config.toml
hidden_size = 640
d_expert = 96
hidden_act = "swiglu"
moe_layers = [1, 2, 3, 4, 5, 6, 7, 8, 9, 10, 11, 12, 13, 14, 15, 16, 17, 18]
routed_scale = 2.83
lr_router = 0.000504
vocab_size = 8192
norm = "layernorm"
tie_word_embeddings = true
Below are experts of layer 16 (counted from 0) of a mixture-of-experts language model. Rows are named router (the router's row for the expert), down (a neuron's output weights, with its number) and show model dimensions 480-639. Each number is 50 + 12 x the weight over its row's rms, rounded and kept within 0 to 99.
After each expert's rows: a language model's description of what the expert responds to. This comes from a sample of Wikipedia text that the model never trained on.

# expert 30
router:67 47 33 72 37 60 62 42 69 43 44 55 43 57 44 63 54 58 62 44 65 44 50 48 31 56 67 72 65 42 49 52 52 43 54 49 59 56 52 29 70 49 51 36 39 37 59 50 52 52 54 43 58 31 45 67 42 70 47 60 52 38 44 46 60 41 62 40 51 68 46 41 39 43 74 51 48 51 75 35 56 58 68 70 63 39 38 51 50 46 51 29 32 50 40 33 37 65 57 47 26 38 57 37 32 61 55 52 59 63 53 54 32 62 65 72 55 54 64 28 40 57 54 60 53 48 53 39 54 61 64 31 53 37 57 48 38 43 58 55 52 37 60 65 37 53 46 55 63 46 65 56 39 62 29 49 63 61 59 46
down0:48 54 35 39 64 42 38 41 42 59 64 42 62 51 57 37 37 28 42 61 37 41 50 61 56 58 46 31 45 47 41 62 48 28 45 49 46 76 73 61 58 46 51 46 64 29 48 59 61 58 34 45 45 37 54 66 36 46 72 59 39 39 41 35 69 57 64 71 57 52 47 61 75 47 64 57 67 57 65 51 36 61 51 57 58 47 65 49 57 57 33 29 44 50 48 66 73 31 40 45 50 49 55 54 59 40 70 52 57 62 37 61 58 45 70 65 41 39 31 54 40 63 70 50 53 40 48 56 62 31 49 66 45 50 65 50 42 55 46 65 46 49 34 36 48 66 68 28 24 45 52 44 49 43 60 55 58 45 73 66
down1:56 45 58 49 51 74 31 58 48 57 46 72 31 54 56 37 36 55 49 27 38 52 49 38 39 60 57 56 46 53 55 44 56 48 30 44 59 60 62 55 47 43 46 50 43 59 47 56 39 34 38 58 80 29 44 52 29 59 57 27 47 59 61 44 39 36 72 69 53 52 44 60 43 38 75 46 53 45 63 38 49 49 69 63 53 33 48 44 35 58 45 29 41 49 42 21 60 32 47 53 55 56 24 51 53 47 48 18 47 45 49 48 54 54 51 64 51 51 24 43 52 59 42 44 58 57 46 48 53 35 35 59 35 44 50 53 44 36 30 63 34 43 63 35 59 57 62 70 62 26 79 41 57 69 25 41 46 72 38 32
It responds to: Common nouns after articles

# expert 31
router:54 66 46 59 49 47 66 49 28 55 47 62 42 61 50 58 62 60 71 54 54 51 65 36 66 49 63 77 70 46 64 53 65 17 67 43 44 59 59 37 41 57 43 65 31 42 59 47 51 38 57 52 64 44 70 76 62 73 46 51 30 36 56 51 51 46 64 62 57 48 51 67 33 62 51 43 66 59 57 60 45 37 40 53 60 49 31 35 51 48 47 58 41 30 43 63 55 34 34 40 69 33 70 47 43 56 52 62 53 69 56 48 51 59 40 59 63 31 50 30 43 27 55 49 44 57 55 50 60 39 58 30 67 58 78 38 40 52 64 39 62 56 56 73 60 67 46 39 56 42 47 65 50 83 68 56 34 29 50 62
down13:48 45 49 53 60 46 56 52 45 59 50 39 34 49 48 67 39 43 53 44 58 45 32 50 55 53 76 52 41 38 56 53 48 41 71 63 33 59 54 23 39 34 17 62 67 44 30 41 64 48 51 61 61 53 31 48 57 46 45 52 66 54 54 49 43 55 53 51 50 45 42 19 63 71 72 49 64 55 56 52 37 57 71 57 33 51 55 35 40 51 37 33 50 78 46 26 42 60 51 62 27 37 48 55 51 67 44 50 57 44 55 51 47 90 51 36 43 36 54 53 34 53 43 62 72 69 53 69 57 44 38 56 50 50 59 51 48 45 63 65 47 44 54 42 35 60 31 59 52 45 55 45 52 44 52 33 36 48 72 57
down14:71 58 59 51 49 44 60 33 59 45 41 53 25 42 54 50 54 49 39 67 49 59 70 55 45 54 53 39 61 60 40 61 56 57 47 43 36 73 43 64 56 31 51 40 46 75 49 29 39 52 43 58 44 75 62 59 72 52 62 54 41 38 56 46 41 61 52 50 44 52 58 29 58 59 45 33 59 54 58 38 65 40 71 34 49 48 46 47 40 58 43 26 46 28 36 64 42 55 45 56 40 50 65 45 36 36 57 31 31 34 47 26 70 55 19 65 45 67 31 56 67 33 62 57 54 42 58 20 38 45 35 42 56 45 56 42 71 67 50 75 40 52 45 62 41 55 42 45 56 43 50 34 60 42 55 48 43 46 46 64
It responds to: Counts and ordinals

# expert 18
router:34 41 49 19 52 48 55 49 55 32 48 55 62 53 73 80 48 47 46 45 32 32 43 52 49 39 35 46 50 69 37 27 63 53 64 54 59 45 55 50 57 56 44 53 50 67 65 61 55 19 51 40 55 33 47 47 56 60 64 34 59 51 41 20 53 40 42 51 31 59 45 49 54 46 36 45 51 41 60 44 35 73 48 61 51 59 61 50 43 67 56 69 46 54 54 54 42 49 57 43 51 44 73 37 60 44 67 50 75 53 66 46 62 63 51 41 38 73 31 44 55 32 64 46 49 40 44 55 30 55 41 63 49 64 53 45 56 45 65 57 64 24 47 65 55 38 46 72 39 53 41 43 64 48 37 56 57 28 42 40
down0:42 66 35 50 40 42 41 52 65 49 56 48 61 40 32 51 72 41 53 40 52 46 61 73 42 40 43 24 72 42 47 43 44 71 63 61 68 44 34 59 16 59 58 55 33 37 48 65 69 53 63 28 45 53 53 42 70 46 29 46 72 48 30 47 49 37 42 55 50 73 67 25 57 50 68 54 45 57 60 44 68 45 38 66 36 66 53 33 33 53 44 60 37 44 37 29 37 52 56 58 42 65 45 47 67 35 41 46 73 39 66 40 63 49 33 52 32 53 39 31 65 47 55 53 51 37 43 57 73 62 29 55 52 45 37 38 54 56 39 55 43 38 44 50 57 53 56 48 71 25 43 42 38 42 48 58 58 43 49 56
down1:34 44 52 78 32 46 47 60 51 39 50 81 77 67 42 40 24 40 72 75 37 62 40 51 46 48 43 34 70 64 62 60 45 61 39 56 60 58 42 16 51 54 40 58 50 76 60 49 52 60 55 48 09 53 40 40 67 48 35 38 19 60 41 59 62 39 44 58 31 64 61 40 53 33 56 33 47 58 30 64 45 43 29 61 58 39 74 45 36 62 37 44 66 45 68 45 62 43 46 45 44 54 48 29 51 49 55 37 53 33 42 39 65 51 43 74 48 31 55 48 55 30 51 34 53 69 22 61 64 34 48 57 28 55 40 63 37 49 31 68 52 28 38 40 43 68 57 38 74 55 62 60 77 49 50 46 65 46 65 52
It responds to: Place-name and architecture pieces

# expert 15
router:57 61 74 73 67 52 60 53 51 53 53 55 45 56 52 33 33 49 74 45 34 48 23 62 47 61 44 59 56 41 58 57 60 62 52 44 38 38 40 60 62 51 45 57 48 26 41 25 41 51 49 52 48 56 62 47 49 66 42 58 54 45 46 47 42 21 31 40 66 65 34 48 34 64 73 42 56 49 60 56 52 42 30 48 59 58 47 44 68 40 46 46 43 52 40 63 69 65 36 33 60 49 48 33 52 40 52 60 66 69 58 62 50 36 54 64 66 53 56 49 44 44 57 63 54 55 45 62 47 53 24 20 43 46 52 36 38 32 49 41 62 52 40 65 53 27 40 38 51 47 50 58 59 41 55 52 57 71 55 68
down13:43 39 54 45 53 46 53 39 32 37 38 70 61 44 60 47 40 31 40 52 41 41 42 51 68 48 57 54 64 70 56 71 51 48 61 43 62 46 66 46 60 60 45 37 57 35 74 44 60 61 51 36 57 57 34 50 37 71 63 66 46 50 45 55 44 49 48 63 46 50 58 26 37 47 50 28 45 38 54 51 54 25 44 48 66 64 31 42 44 43 90 49 51 42 45 41 72 51 54 45 45 43 47 43 51 69 49 52 53 28 48 34 69 39 66 60 50 40 56 45 64 38 64 49 41 74 14 55 63 58 32 65 49 48 36 51 50 51 31 58 58 33 38 63 32 51 56 39 55 30 47 62 64 29 63 58 48 59 62 62
down14:55 46 42 66 48 39 62 54 42 59 48 45 53 53 49 48 75 68 45 53 69 58 51 59 51 45 43 57 55 64 43 64 80 54 70 62 39 51 44 66 41 44 47 49 59 72 41 46 56 43 55 46 52 73 54 35 46 55 42 41 61 26 40 60 22 62 63 51 54 40 33 42 50 47 52 42 61 59 49 52 61 38 72 39 52 64 59 46 47 51 44 54 71 49 76 48 54 34 73 46 26 62 61 43 33 41 50 43 50 49 63 53 38 44 43 76 57 30 34 39 58 79 55 46 53 58 50 48 42 51 52 40 53 45 34 46 61 60 50 69 16 49 56 49 48 43 45 56 46 53 51 47 35 51 44 44 32 42 57 60
It responds to: Inner number digits

# expert 19
router:54 79 57 57 85 46 62 46 55 49 60 57 34 50 46 57 64 42 47 43 43 64 59 58 65 62 46 58 70 40 58 44 54 21 57 57 50 51 61 55 50 68 52 62 55 54 58 50 50 63 42 54 60 56 53 79 51 65 56 64 38 39 52 68 40 59 38 51 48 50 26 60 51 81 42 64 67 53 51 41 60 47 31 55 40 62 46 57 63 38 13 73 56 60 46 64 55 47 35 58 55 56 48 61 50 52 52 54 64 58 47 64 66 54 47 56 57 48 64 38 54 45 46 75 43 48 38 56 30 25 38 70 46 54 68 38 43 34 59 51 60 59 55 59 70 47 36 54 40 31 44 49 48 68 64 60 28 61 48 60
down13:52 42 31 41 58 68 60 57 34 57 37 56 48 54 37 61 50 51 54 75 65 55 43 50 40 43 63 41 46 40 37 34 56 37 49 44 45 61 35 51 63 50 45 59 72 53 44 42 40 55 63 08 47 22 66 50 40 66 54 44 77 60 47 59 48 17 65 43 60 39 36 54 61 72 71 50 51 61 42 35 49 62 47 34 34 50 27 47 46 49 45 37 41 69 73 55 53 25 57 70 45 50 78 73 49 39 48 38 57 48 50 46 69 51 58 48 49 39 56 31 50 60 47 75 41 25 53 50 49 49 47 61 43 65 46 51 44 57 53 57 60 54 54 41 37 53 63 37 40 49 62 34 35 54 60 35 66 32 46 65
down14:69 59 59 36 53 69 57 40 33 57 69 47 55 20 49 66 58 47 40 55 50 61 44 38 45 39 44 57 48 45 29 54 72 53 37 46 63 47 32 79 44 69 56 62 37 30 67 61 46 48 48 48 40 33 72 29 44 42 35 34 77 44 42 68 31 57 38 70 39 49 49 39 58 59 48 47 43 37 52 53 47 50 62 32 40 48 55 43 36 45 46 43 56 61 57 59 48 39 30 37 70 40 59 45 48 37 35 59 70 72 46 40 40 43 62 57 52 55 45 43 54 49 31 59 51 54 70 47 50 45 53 66 30 56 41 57 52 56 40 52 58 39 57 45 61 57 67 33 66 51 57 68 57 42 55 53 43 53 53 47
It responds to: Digits and measures

# expert 5
router:49 31 69 59 44 40 46 48 60 49 39 58 48 60 47 60 48 47 55 55 55 50 66 45 27 42 67 65 40 31 47 56 49 70 74 63 62 60 57 52 72 29 63 52 50 44 47 42 51 51 42 50 44 45 47 41 40 51 52 61 50 28 75 19 50 61 45 66 40 67 63 61 40 65 31 73 29 48 62 60 64 63 58 59 30 42 17 63 60 59 65 33 22 55 43 55 52 55 57 37 43 67 53 58 48 90 59 57 64 48 60 34 41 49 53 31 61 55 36 59 27 43 53 39 46 42 52 38 66 66 41 46 47 62 61 50 67 59 51 50 66 41 57 61 52 60 35 52 52 39 59 57 61 52 48 61 65 62 49 52
down0:55 59 62 51 53 43 51 56 43 51 57 64 34 54 48 41 73 61 65 61 50 69 25 50 42 54 62 48 36 55 38 52 53 34 48 62 71 55 54 57 42 44 52 39 44 64 50 31 57 40 46 36 43 47 67 62 35 50 31 51 46 38 52 71 59 42 59 54 35 54 24 40 50 45 46 55 59 47 68 66 33 42 51 49 41 33 37 48 47 65 56 44 79 34 59 47 55 44 35 59 53 62 54 34 45 32 51 33 67 58 36 47 37 67 66 49 52 49 42 18 42 62 30 51 55 45 68 39 65 51 34 38 55 69 61 41 43 65 48 47 71 75 42 29 44 58 49 43 47 47 47 39 62 48 58 58 29 35 34 48
down1:40 64 38 52 54 35 41 67 63 53 61 64 64 65 59 52 66 50 50 65 77 37 32 44 37 55 60 54 73 46 74 33 70 47 47 37 27 48 46 60 46 55 33 42 68 44 54 64 48 56 59 47 60 37 59 42 43 33 48 43 43 71 64 71 81 49 83 47 56 49 55 41 37 30 49 75 56 62 53 77 51 38 50 43 49 61 57 56 66 54 40 42 55 41 55 63 45 60 53 51 38 45 62 49 41 39 54 61 64 49 38 44 41 46 74 39 54 47 49 65 47 45 49 44 61 71 45 69 33 49 60 35 69 55 31 24 54 66 51 33 64 38 37 55 40 39 67 51 67 58 49 47 45 57 58 52 49 41 58 55
It responds to: Mid-word noun pieces